Experts of a small language model.
Size: 9 layers, width 192, 55.6M parameters.
Experts: a softmax router, a shared expert of 64 neurons.
Training: a variant of Adam for the experts, 665M tokens, 5072 steps.
Below are experts of layer 6 (counted from 0) of a mixture-of-experts language model. Rows are named gate (a neuron's input weights, with its number), up (a neuron's input weights, with its number), down (a neuron's output weights, with its number) and show model dimensions 0-191. Each number is 50 + 12 x the weight over its row's rms, rounded and kept within 0 to 99.
Before each expert's rows: a language model's description of what the expert responds to; "comes before" lists some tokens at least twice as common just after its tokens as in all text. This comes from a sample of Wikipedia text that the model never trained on. Tokens count by the router's weight.

# expert 3
What it handles: Digit groups inside ISBNs, scores, dates and table cells, plus math sub/superscript variables, e.g. ISBN pieces, 107–110, sin^m.
comes before: " |", "}", "/", ";", "1", "5"
gate0:36 52 62 41 48 41 43 39 66 53 49 53 55 51 45 49 47 29 41 70 32 56 61 59 46 52 73 17 49 63 54 44 30 53 42 38 41 42 45 57 44 43 48 37 49 63 49 48 37 44 49 53 34 55 42 56 44 45 44 65 29 56 48 50 59 36 48 45 61 50 63 52 44 53 35 66 47 73 51 42 59 43 61 36 44 34 55 51 72 64 39 52 65 25 52 45 38 36 84 61 22 45 50 59 43 50 53 68 50 55 48 45 71 56 79 32 46 62 41 78 58 44 50 34 56 56 42 36 32 57 56 54 58 31 40 51 60 51 38 54 41 38 69 61 55 41 32 63 36 37 46 46 57 37 60 31 33 34 30 57 48 53 62 50 32 70 67 52 58 34 22 36 59 46 37 66 66 68 73 32 68 49 35 55 51 41 45 56 38 59 42 58
up0:51 57 77 64 35 47 59 45 58 31 52 58 45 54 55 50 49 38 51 25 45 56 46 72 27 68 73 42 63 44 43 56 42 61 59 55 53 49 51 54 42 53 67 77 55 43 67 58 47 56 54 55 44 51 44 42 62 45 57 53 51 35 41 53 68 51 48 51 58 71 44 43 61 54 38 63 60 40 55 48 61 35 63 31 62 79 62 29 46 34 39 47 32 39 56 54 48 30 49 37 55 43 22 48 29 47 57 27 60 44 54 20 64 52 62 47 38 43 58 49 46 82 59 45 73 28 40 48 42 54 68 52 44 71 52 50 52 34 54 52 46 54 66 47 36 52 49 79 45 54 37 69 52 53 44 62 37 49 47 45 37 62 38 48 43 75 49 31 55 59 61 77 46 37 51 39 70 44 52 63 50 36 53 59 36 65 17 55 54 41 54 47
down0:44 56 57 62 61 89 43 52 64 55 63 38 39 34 44 39 58 56 37 73 35 45 70 56 49 57 34 65 68 39 66 59 54 51 76 53 56 50 44 53 63 67 60 44 49 37 55 51 61 53 42 49 56 55 45 57 49 61 67 36 66 56 52 56 53 59 52 41 40 61 69 60 67 25 62 51 67 46 51 49 42 54 51 50 39 49 43 31 40 34 51 59 25 69 68 45 52 42 52 57 65 46 40 49 35 60 43 63 43 46 49 51 43 51 62 44 62 37 69 23 57 62 55 66 66 58 54 54 77 50 46 38 68 41 31 38 48 42 47 66 53 57 54 50 46 45 58 52 30 78 44 49 25 67 57 70 71 42 79 69 25 39 47 58 48 56 65 41 51 48 62 59 57 44 26 46 67 60 35 47 35 63 51 43 41 57 65 64 29 60 56 53

# expert 36
What it handles: Prepositions and location words after verbs of place in geography text, e.g. located, near, along, across, at, off.
comes before: " the", " a", " its", " with", " an", " north"
gate3:50 71 47 64 51 53 60 45 48 43 38 40 61 32 35 36 42 82 40 63 61 66 42 72 62 42 56 43 51 57 59 61 48 36 62 42 52 55 66 20 24 72 51 42 62 54 50 55 46 34 53 58 41 52 51 43 39 37 61 49 52 48 40 48 53 39 22 62 38 26 59 71 52 38 52 68 57 64 54 53 38 49 56 60 47 66 46 50 46 57 50 70 37 50 39 45 46 53 49 51 56 72 52 19 43 38 52 63 56 46 61 57 35 38 59 58 29 72 45 63 49 31 64 66 40 45 46 48 41 59 53 35 40 74 40 43 68 33 32 57 47 54 64 62 34 44 48 33 58 59 59 43 65 62 53 30 63 64 40 56 68 58 57 34 72 37 40 61 50 74 63 51 48 35 25 63 35 54 54 47 48 37 44 59 32 55 54 51 47 38 66 31
up3:39 25 46 50 47 25 38 60 46 52 58 59 42 53 47 48 40 41 36 47 52 37 59 47 62 58 49 58 57 70 43 26 53 37 60 53 44 40 62 48 38 45 62 54 55 75 68 42 31 68 36 46 76 42 72 60 39 33 47 31 62 36 43 63 20 39 46 61 53 54 38 62 63 48 49 49 41 65 36 24 70 22 59 51 45 52 52 54 67 60 57 42 45 36 31 34 64 47 49 70 28 51 39 52 50 55 73 59 62 58 36 67 47 48 34 43 43 37 43 43 44 37 38 53 40 39 45 44 47 49 52 37 43 40 49 63 52 65 62 80 45 49 54 48 62 57 45 63 30 44 28 44 57 40 54 42 29 56 42 35 45 33 32 33 54 49 72 35 40 37 45 45 37 51 52 26 51 44 44 34 31 44 39 57 65 71 63 48 52 59 57 40
down3:68 60 30 47 55 51 41 63 35 50 53 47 41 39 55 62 51 46 74 44 41 40 48 72 68 38 30 64 56 53 40 50 70 47 52 45 42 45 54 34 44 37 43 43 43 54 56 42 24 57 37 41 41 44 65 73 47 63 68 26 49 64 45 41 51 58 59 52 50 68 54 81 48 55 36 44 55 28 43 47 34 57 27 54 67 51 61 60 59 51 60 44 50 63 52 42 50 50 63 45 59 61 44 67 40 63 34 25 46 63 61 64 46 44 63 47 69 47 61 29 48 24 46 65 20 64 58 40 45 70 35 57 54 51 49 50 50 81 51 74 59 45 36 61 55 65 66 38 52 53 42 33 34 47 54 77 53 37 61 59 56 58 30 63 43 47 57 71 50 22 56 53 51 53 52 64 38 59 35 37 47 58 50 34 35 60 50 39 51 56 37 40

# expert 17
What it handles: Closing parentheses, closing quotation marks, braces and table pipes that end a phrase, e.g. ")", quote-paren, "(loan)", "Ltd.".
comes before: "\n", " |", " is", "|", "\n ", " –"
gate0:47 62 52 35 54 41 48 49 41 52 53 40 52 51 42 43 47 69 39 50 44 55 37 46 23 35 46 36 48 45 48 30 54 65 67 69 53 41 46 25 51 68 63 48 54 48 57 32 71 42 31 37 47 53 54 51 59 46 57 56 64 49 41 54 31 46 56 59 38 57 65 43 54 50 41 61 84 51 37 49 74 30 35 71 60 59 46 25 64 68 37 51 39 65 32 39 60 58 35 60 44 72 56 29 43 41 47 37 58 33 31 60 82 39 56 54 51 39 62 55 60 57 31 46 25 52 51 33 48 58 53 31 62 60 35 54 48 50 46 39 63 38 54 33 50 77 50 55 35 51 25 41 64 18 44 45 41 72 49 61 41 52 49 58 71 47 34 33 60 47 49 39 45 61 44 60 64 49 57 56 29 53 47 59 55 67 51 44 36 53 43 51
up0:50 50 39 66 61 55 43 58 61 57 48 57 44 58 46 55 62 36 51 48 56 36 52 69 72 56 55 56 55 54 54 73 39 37 36 38 40 51 69 67 35 41 29 48 50 51 52 67 35 63 68 64 49 41 50 51 49 49 61 52 32 63 52 48 69 41 45 56 60 43 46 62 41 50 50 46 19 46 66 56 30 77 62 26 45 44 64 60 33 48 62 61 62 29 58 61 41 34 72 52 68 23 46 72 55 56 51 67 39 69 69 39 23 54 48 41 61 59 32 43 42 47 78 50 68 50 55 63 50 49 41 64 38 30 72 47 51 55 47 61 45 57 51 70 45 23 57 42 62 47 74 54 37 74 48 51 58 28 54 43 61 54 46 49 41 52 79 69 48 52 46 60 60 50 61 36 46 47 44 40 63 62 50 43 47 31 44 52 62 38 54 59
down0:41 63 48 56 44 53 62 52 42 50 28 39 29 56 50 23 58 71 76 49 54 50 52 60 22 47 52 49 51 52 64 56 47 44 50 62 42 50 62 41 51 27 60 56 36 61 45 47 30 46 46 37 69 53 59 44 30 40 71 54 59 34 49 56 59 65 49 54 48 46 58 54 57 53 83 51 53 48 36 56 71 54 37 51 45 73 62 54 73 59 39 56 47 43 37 20 57 45 35 56 60 62 36 38 38 49 64 55 44 63 47 41 56 61 63 59 56 64 52 15 57 47 38 59 35 52 41 40 46 29 44 21 38 52 54 65 66 39 52 58 38 46 54 31 59 58 41 37 40 59 55 79 56 50 48 45 31 66 53 48 59 65 39 39 61 76 41 36 59 30 51 41 58 46 41 58 39 76 52 52 46 52 39 38 37 46 33 38 30 46 77 51

# expert 46
What it handles: Digits of years, dates, coordinates and vote counts, mostly inside tables and lifespans, such as 2019-07-07, (1790–1873), 1971.
comes before: " |", " –", "–19", "–18", " to", "–200"
gate0:69 40 63 41 44 46 49 44 42 38 66 48 43 50 40 37 60 55 29 41 57 56 61 57 24 64 34 61 59 43 43 69 33 52 40 62 62 65 44 44 62 55 51 66 43 63 35 30 63 38 42 45 53 50 45 52 65 57 50 46 34 48 39 48 49 69 45 56 53 55 66 61 49 74 69 64 81 55 38 53 53 42 73 49 42 74 66 36 54 29 56 53 35 59 40 55 27 25 48 59 40 55 52 29 46 59 29 59 60 40 60 48 60 60 44 45 53 46 51 55 33 55 61 25 39 46 63 51 56 59 46 40 69 53 54 30 62 34 31 75 49 53 36 59 29 60 73 53 56 46 61 49 64 51 52 62 59 50 67 70 59 70 54 58 30 53 57 45 40 40 65 42 46 48 60 32 50 56 33 50 40 55 65 55 60 70 35 78 59 33 37 56
up0:58 55 31 43 63 34 45 46 45 44 43 49 63 60 59 40 58 51 60 62 52 45 46 73 41 62 57 47 28 62 46 64 51 37 50 70 41 43 55 77 63 33 56 59 45 55 36 62 45 58 50 62 80 40 54 54 75 38 27 35 68 60 61 50 52 49 40 58 44 44 80 35 49 42 54 27 49 45 58 66 35 58 57 41 44 56 51 37 51 40 64 39 54 72 40 65 46 45 61 35 41 46 47 53 45 43 41 42 51 42 43 76 41 56 50 53 71 59 37 63 45 51 63 42 25 66 46 60 62 50 60 50 69 63 39 49 59 29 52 70 70 48 31 80 48 65 68 37 58 52 30 71 64 62 59 39 43 51 49 34 52 53 45 61 66 46 72 52 38 45 23 37 29 60 46 49 71 45 54 58 43 63 50 41 33 46 68 63 32 55 53 55
down0:58 30 48 78 56 42 61 49 42 52 34 47 48 45 54 36 69 49 71 23 60 48 53 53 57 46 56 49 44 61 39 41 74 18 80 43 58 54 51 34 71 68 30 61 49 71 55 50 29 44 67 49 42 42 76 59 32 54 25 52 54 61 63 25 37 71 44 33 46 38 42 62 47 67 55 35 53 63 59 37 68 40 60 48 49 44 51 68 45 51 56 58 42 31 65 32 49 49 62 49 48 55 48 58 81 53 57 56 67 67 46 41 62 49 54 53 55 42 55 73 76 45 37 48 46 39 41 74 52 61 49 53 55 54 32 58 60 47 51 50 44 24 41 49 61 48 51 41 27 47 33 51 47 61 35 37 51 50 45 31 42 55 36 57 48 60 57 61 48 45 36 40 64 45 40 31 50 61 51 51 46 48 53 44 51 36 55 36 66 67 31 41

# expert 62
What it handles: Infinitive to, modals (would, could, must) and nouns after numbers like people, km, hp, e.g. "have to be", "151,255 people".
comes before: " be", " to", " and", " in", " have", " from"
gate0:69 40 36 57 40 48 67 55 61 25 49 65 24 46 66 44 43 53 39 25 25 44 59 44 66 67 46 55 71 63 46 24 32 52 36 64 58 58 54 42 43 56 34 47 55 53 39 46 59 49 46 36 45 36 65 47 52 57 28 69 64 35 50 29 51 38 46 56 63 44 46 19 71 47 73 58 42 41 41 32 32 53 44 58 59 42 61 51 47 60 53 53 58 66 38 45 49 56 31 46 41 56 32 53 59 66 42 45 45 69 43 46 48 47 63 45 32 61 56 62 45 31 38 79 52 48 67 52 61 54 53 58 27 56 48 52 68 55 58 59 44 46 45 55 57 39 50 32 47 59 52 39 37 64 17 51 49 55 54 42 48 60 43 41 37 48 40 71 73 54 60 40 58 70 66 58 44 62 48 40 75 65 43 54 40 43 31 44 48 62 74 41
up0:43 39 57 45 40 66 61 47 24 62 41 48 67 50 40 33 50 40 69 61 65 71 43 36 47 34 45 49 44 47 71 39 60 37 58 40 57 72 51 43 54 52 62 66 46 50 29 52 37 39 47 64 36 34 49 53 33 61 48 40 49 46 39 32 52 57 60 34 40 71 52 60 41 72 31 62 56 71 54 50 63 73 37 53 46 44 50 44 69 37 46 33 46 46 63 52 51 47 53 39 81 53 61 59 52 49 48 47 31 43 55 39 51 49 41 68 61 54 41 29 54 77 64 53 43 52 57 48 41 36 55 51 54 65 61 42 47 70 40 70 69 59 39 47 57 58 39 41 36 46 54 55 47 51 49 57 56 19 34 80 56 41 62 39 54 63 40 39 38 59 37 76 28 33 50 59 61 37 60 55 45 44 56 37 65 72 55 45 72 19 51 44
down0:41 62 53 84 54 43 65 56 48 61 51 44 47 46 53 56 53 35 32 54 35 34 50 57 69 57 55 46 54 50 40 46 57 45 57 52 51 33 65 38 60 25 41 49 31 52 28 59 60 42 40 56 43 76 25 45 46 69 33 36 49 52 48 36 71 23 55 48 25 74 60 65 47 49 58 51 43 66 54 60 38 55 56 34 72 68 44 56 56 48 38 14 41 43 46 28 48 42 42 64 70 43 44 53 47 64 53 69 63 55 48 32 39 43 33 62 32 56 45 25 62 59 51 50 46 45 50 49 31 36 69 63 42 52 70 45 45 41 55 62 48 30 66 54 26 47 55 64 53 37 47 56 76 36 55 48 48 61 64 45 42 64 56 63 54 70 55 43 44 46 67 58 57 46 58 72 43 57 52 52 64 39 70 54 33 41 63 57 57 59 55 43

# expert 22
What it handles: Clause connectors such as which, where, because, However, plus the last word of an opening time or place phrase like War, death, 1841.
comes before: " he", " the", " it", " she", " was", " they"
gate2:40 59 46 58 57 39 38 58 33 29 48 68 30 46 55 31 56 56 57 45 50 35 42 63 77 38 75 58 49 38 58 50 35 72 54 59 49 29 34 78 35 45 44 47 52 62 69 64 51 43 51 45 49 48 37 45 44 58 38 41 50 51 68 47 48 24 54 47 53 60 65 52 45 57 68 40 40 29 44 80 42 68 63 59 51 33 69 30 52 53 71 51 43 64 48 39 60 59 56 36 42 60 36 36 39 63 45 34 32 61 63 39 31 67 47 60 31 58 39 56 43 30 40 54 67 29 57 45 48 45 59 59 49 58 50 49 42 39 20 34 40 48 43 49 33 38 71 60 43 46 60 70 41 60 65 69 59 59 42 44 38 32 43 45 77 52 65 46 36 53 49 44 53 48 52 38 51 63 68 45 60 36 33 48 28 42 47 42 45 55 52 47
up2:30 52 36 48 55 51 40 57 32 51 50 53 45 59 43 43 49 44 58 60 74 32 49 43 53 23 38 47 39 42 57 68 48 37 80 57 63 22 35 49 37 64 29 60 54 70 67 70 49 42 37 56 41 54 69 36 59 41 54 72 55 45 38 67 69 48 34 39 67 62 35 73 41 52 53 46 59 39 30 52 73 46 24 34 55 54 41 57 63 44 38 50 53 77 53 61 49 51 65 53 39 49 75 49 45 62 24 44 34 22 61 50 54 54 32 43 53 44 56 35 46 44 63 27 63 44 49 59 56 63 63 44 58 47 44 41 55 33 55 57 41 40 54 45 49 58 62 58 61 54 43 33 58 40 49 42 61 30 70 59 35 31 36 28 59 46 58 38 51 56 59 55 53 33 68 37 47 40 52 46 60 61 48 62 38 62 47 49 69 57 42 35
down2:43 55 77 35 61 39 58 48 39 38 32 62 62 41 45 57 68 44 26 54 43 50 36 40 66 49 56 50 58 40 57 46 60 61 80 40 37 36 46 64 70 41 54 56 41 41 68 53 48 58 54 49 54 53 57 52 43 61 39 55 48 61 57 35 40 42 54 29 59 47 59 50 48 43 49 53 40 29 52 50 39 35 66 46 58 20 36 15 21 51 46 61 40 48 56 61 50 39 35 19 53 46 47 45 44 53 53 32 63 41 43 49 35 46 67 68 51 45 22 46 33 47 46 59 48 62 33 43 40 53 35 60 32 33 58 64 58 47 39 42 47 32 47 51 64 52 66 56 57 58 71 39 71 42 96 46 38 54 52 45 39 60 49 40 47 28 51 55 44 32 58 42 44 53 38 37 56 46 43 71 39 61 44 43 48 59 43 31 37 70 43 55

# expert 7
What it handles: Prepositions and linking words right after a verb or noun, introducing its object, such as spread through, engage with, use of.
comes before: " the", " a", " their", " his", " this", " an"
gate3:36 46 53 76 47 31 31 67 48 24 66 52 41 55 49 34 58 62 59 41 51 55 45 56 56 48 45 48 65 47 60 53 43 63 53 55 49 40 60 60 35 36 47 68 87 90 64 44 69 49 44 52 67 48 50 31 48 49 32 41 38 68 58 57 34 46 58 63 70 68 58 75 60 61 80 45 55 49 34 68 54 46 42 26 64 35 43 42 32 43 69 40 37 58 40 50 51 49 58 55 42 63 63 43 37 45 53 58 27 63 46 54 57 33 50 57 62 64 32 52 57 51 52 37 53 63 46 57 47 41 68 62 47 58 48 40 52 33 55 48 41 47 58 58 49 64 58 67 58 41 59 38 68 51 36 38 37 56 40 41 43 62 60 62 54 72 64 58 49 48 54 55 38 57 31 28 38 60 58 43 40 49 30 73 71 44 52 59 54 58 68 58
up3:40 45 46 69 41 44 33 69 46 32 58 44 47 48 55 45 63 71 56 45 62 68 57 74 58 56 52 47 48 48 55 57 30 66 58 61 62 36 50 64 42 41 43 59 78 85 63 46 68 43 57 45 62 53 45 41 29 54 33 40 40 63 60 56 40 29 49 71 60 69 60 70 71 57 70 61 55 56 55 81 55 53 23 34 59 47 38 38 30 51 68 33 23 57 48 52 44 43 41 45 49 57 44 39 46 34 53 65 54 59 37 62 67 33 55 51 58 66 40 56 52 68 61 54 53 71 53 45 58 49 53 65 46 61 34 50 72 46 46 38 45 46 65 59 49 74 52 65 70 46 49 38 74 44 52 41 47 61 45 41 53 59 67 60 60 70 65 58 48 50 59 57 36 44 41 25 44 56 40 50 48 57 44 69 56 42 52 60 41 64 60 43
down3:69 57 69 67 41 45 63 51 30 41 58 68 50 47 65 39 41 73 49 31 41 53 44 47 30 27 47 58 67 55 43 46 51 66 39 34 62 52 45 62 66 37 47 60 57 40 48 58 50 54 41 61 41 60 48 51 38 65 43 54 47 46 55 67 38 54 54 62 40 38 69 43 45 57 57 63 36 67 37 50 47 47 68 54 38 51 27 40 57 49 43 87 61 53 28 53 49 57 49 45 65 59 46 53 63 47 37 68 45 39 67 45 55 55 66 47 67 55 39 99 63 46 52 53 52 49 51 45 44 55 57 51 59 76 54 40 49 55 44 52 55 48 59 42 51 23 53 48 46 47 53 43 51 43 45 39 40 27 66 30 36 32 54 54 66 73 67 53 24 59 52 50 46 47 63 55 56 41 43 58 66 35 68 50 51 48 61 19 47 42 43 63

# expert 54
What it handles: Auxiliary verbs have, has, had, could, might, must and words like despite, without, usually before been or a verb.
comes before: " been", " a", " be", " not", " no", " an"
gate0:47 49 57 55 46 36 39 46 57 35 49 54 41 36 50 48 77 36 50 43 52 70 45 42 20 63 70 57 56 66 59 59 52 47 57 38 53 63 47 63 52 74 47 60 38 50 54 69 51 40 49 75 48 63 39 25 36 58 49 62 61 57 46 54 30 39 62 56 52 50 52 46 57 27 59 65 47 39 34 68 31 28 44 58 67 57 32 57 41 53 48 62 64 34 63 44 49 53 41 46 42 38 52 41 47 62 67 43 50 56 49 44 46 38 34 57 33 40 42 56 39 79 49 61 61 34 61 61 57 60 30 56 71 51 31 45 44 50 37 36 59 48 59 43 66 55 44 36 63 47 57 58 49 36 28 48 48 55 52 55 44 63 40 25 24 34 32 70 49 56 60 47 44 54 51 40 76 70 71 38 52 45 43 33 71 37 37 36 28 70 52 71
up0:36 54 64 48 60 40 64 61 74 58 49 43 38 54 61 55 48 36 58 40 40 86 38 59 43 76 69 48 52 73 51 38 49 37 54 44 45 61 46 63 45 51 63 50 36 43 35 49 62 46 60 68 60 53 57 47 54 47 41 63 55 58 60 44 37 44 64 63 57 92 43 43 49 43 41 57 50 47 43 51 33 46 50 52 51 66 35 52 45 40 42 57 62 38 35 57 48 43 49 43 38 33 58 54 44 57 54 71 62 63 53 43 35 55 62 39 39 35 42 55 43 59 54 31 66 29 49 50 38 62 42 39 82 47 45 46 28 55 48 38 50 60 65 34 47 42 46 27 43 28 41 60 47 35 43 70 53 47 58 76 37 64 52 40 36 44 35 48 45 52 54 51 38 32 32 22 53 57 25 36 59 64 48 40 63 27 49 43 37 61 69 77
down0:49 60 41 46 38 63 69 48 42 42 61 44 63 41 61 58 34 42 51 32 45 54 37 40 60 58 52 38 25 51 31 48 68 30 61 40 54 47 46 65 67 65 71 64 61 61 40 55 57 57 64 31 40 50 66 69 33 62 47 65 60 38 64 47 16 64 54 35 47 65 58 50 75 53 37 59 61 31 58 46 73 42 50 50 44 50 39 37 49 60 66 45 49 38 49 52 44 50 68 38 42 45 42 34 45 50 37 44 47 53 55 55 55 38 54 70 46 56 46 65 46 56 53 59 54 39 37 65 53 64 53 52 37 40 60 69 60 36 27 58 45 35 51 45 47 52 49 41 38 51 50 43 37 35 56 46 40 26 62 67 33 41 73 37 22 34 78 37 30 42 45 53 49 70 32 44 66 62 63 51 40 59 53 66 25 60 31 53 43 27 44 47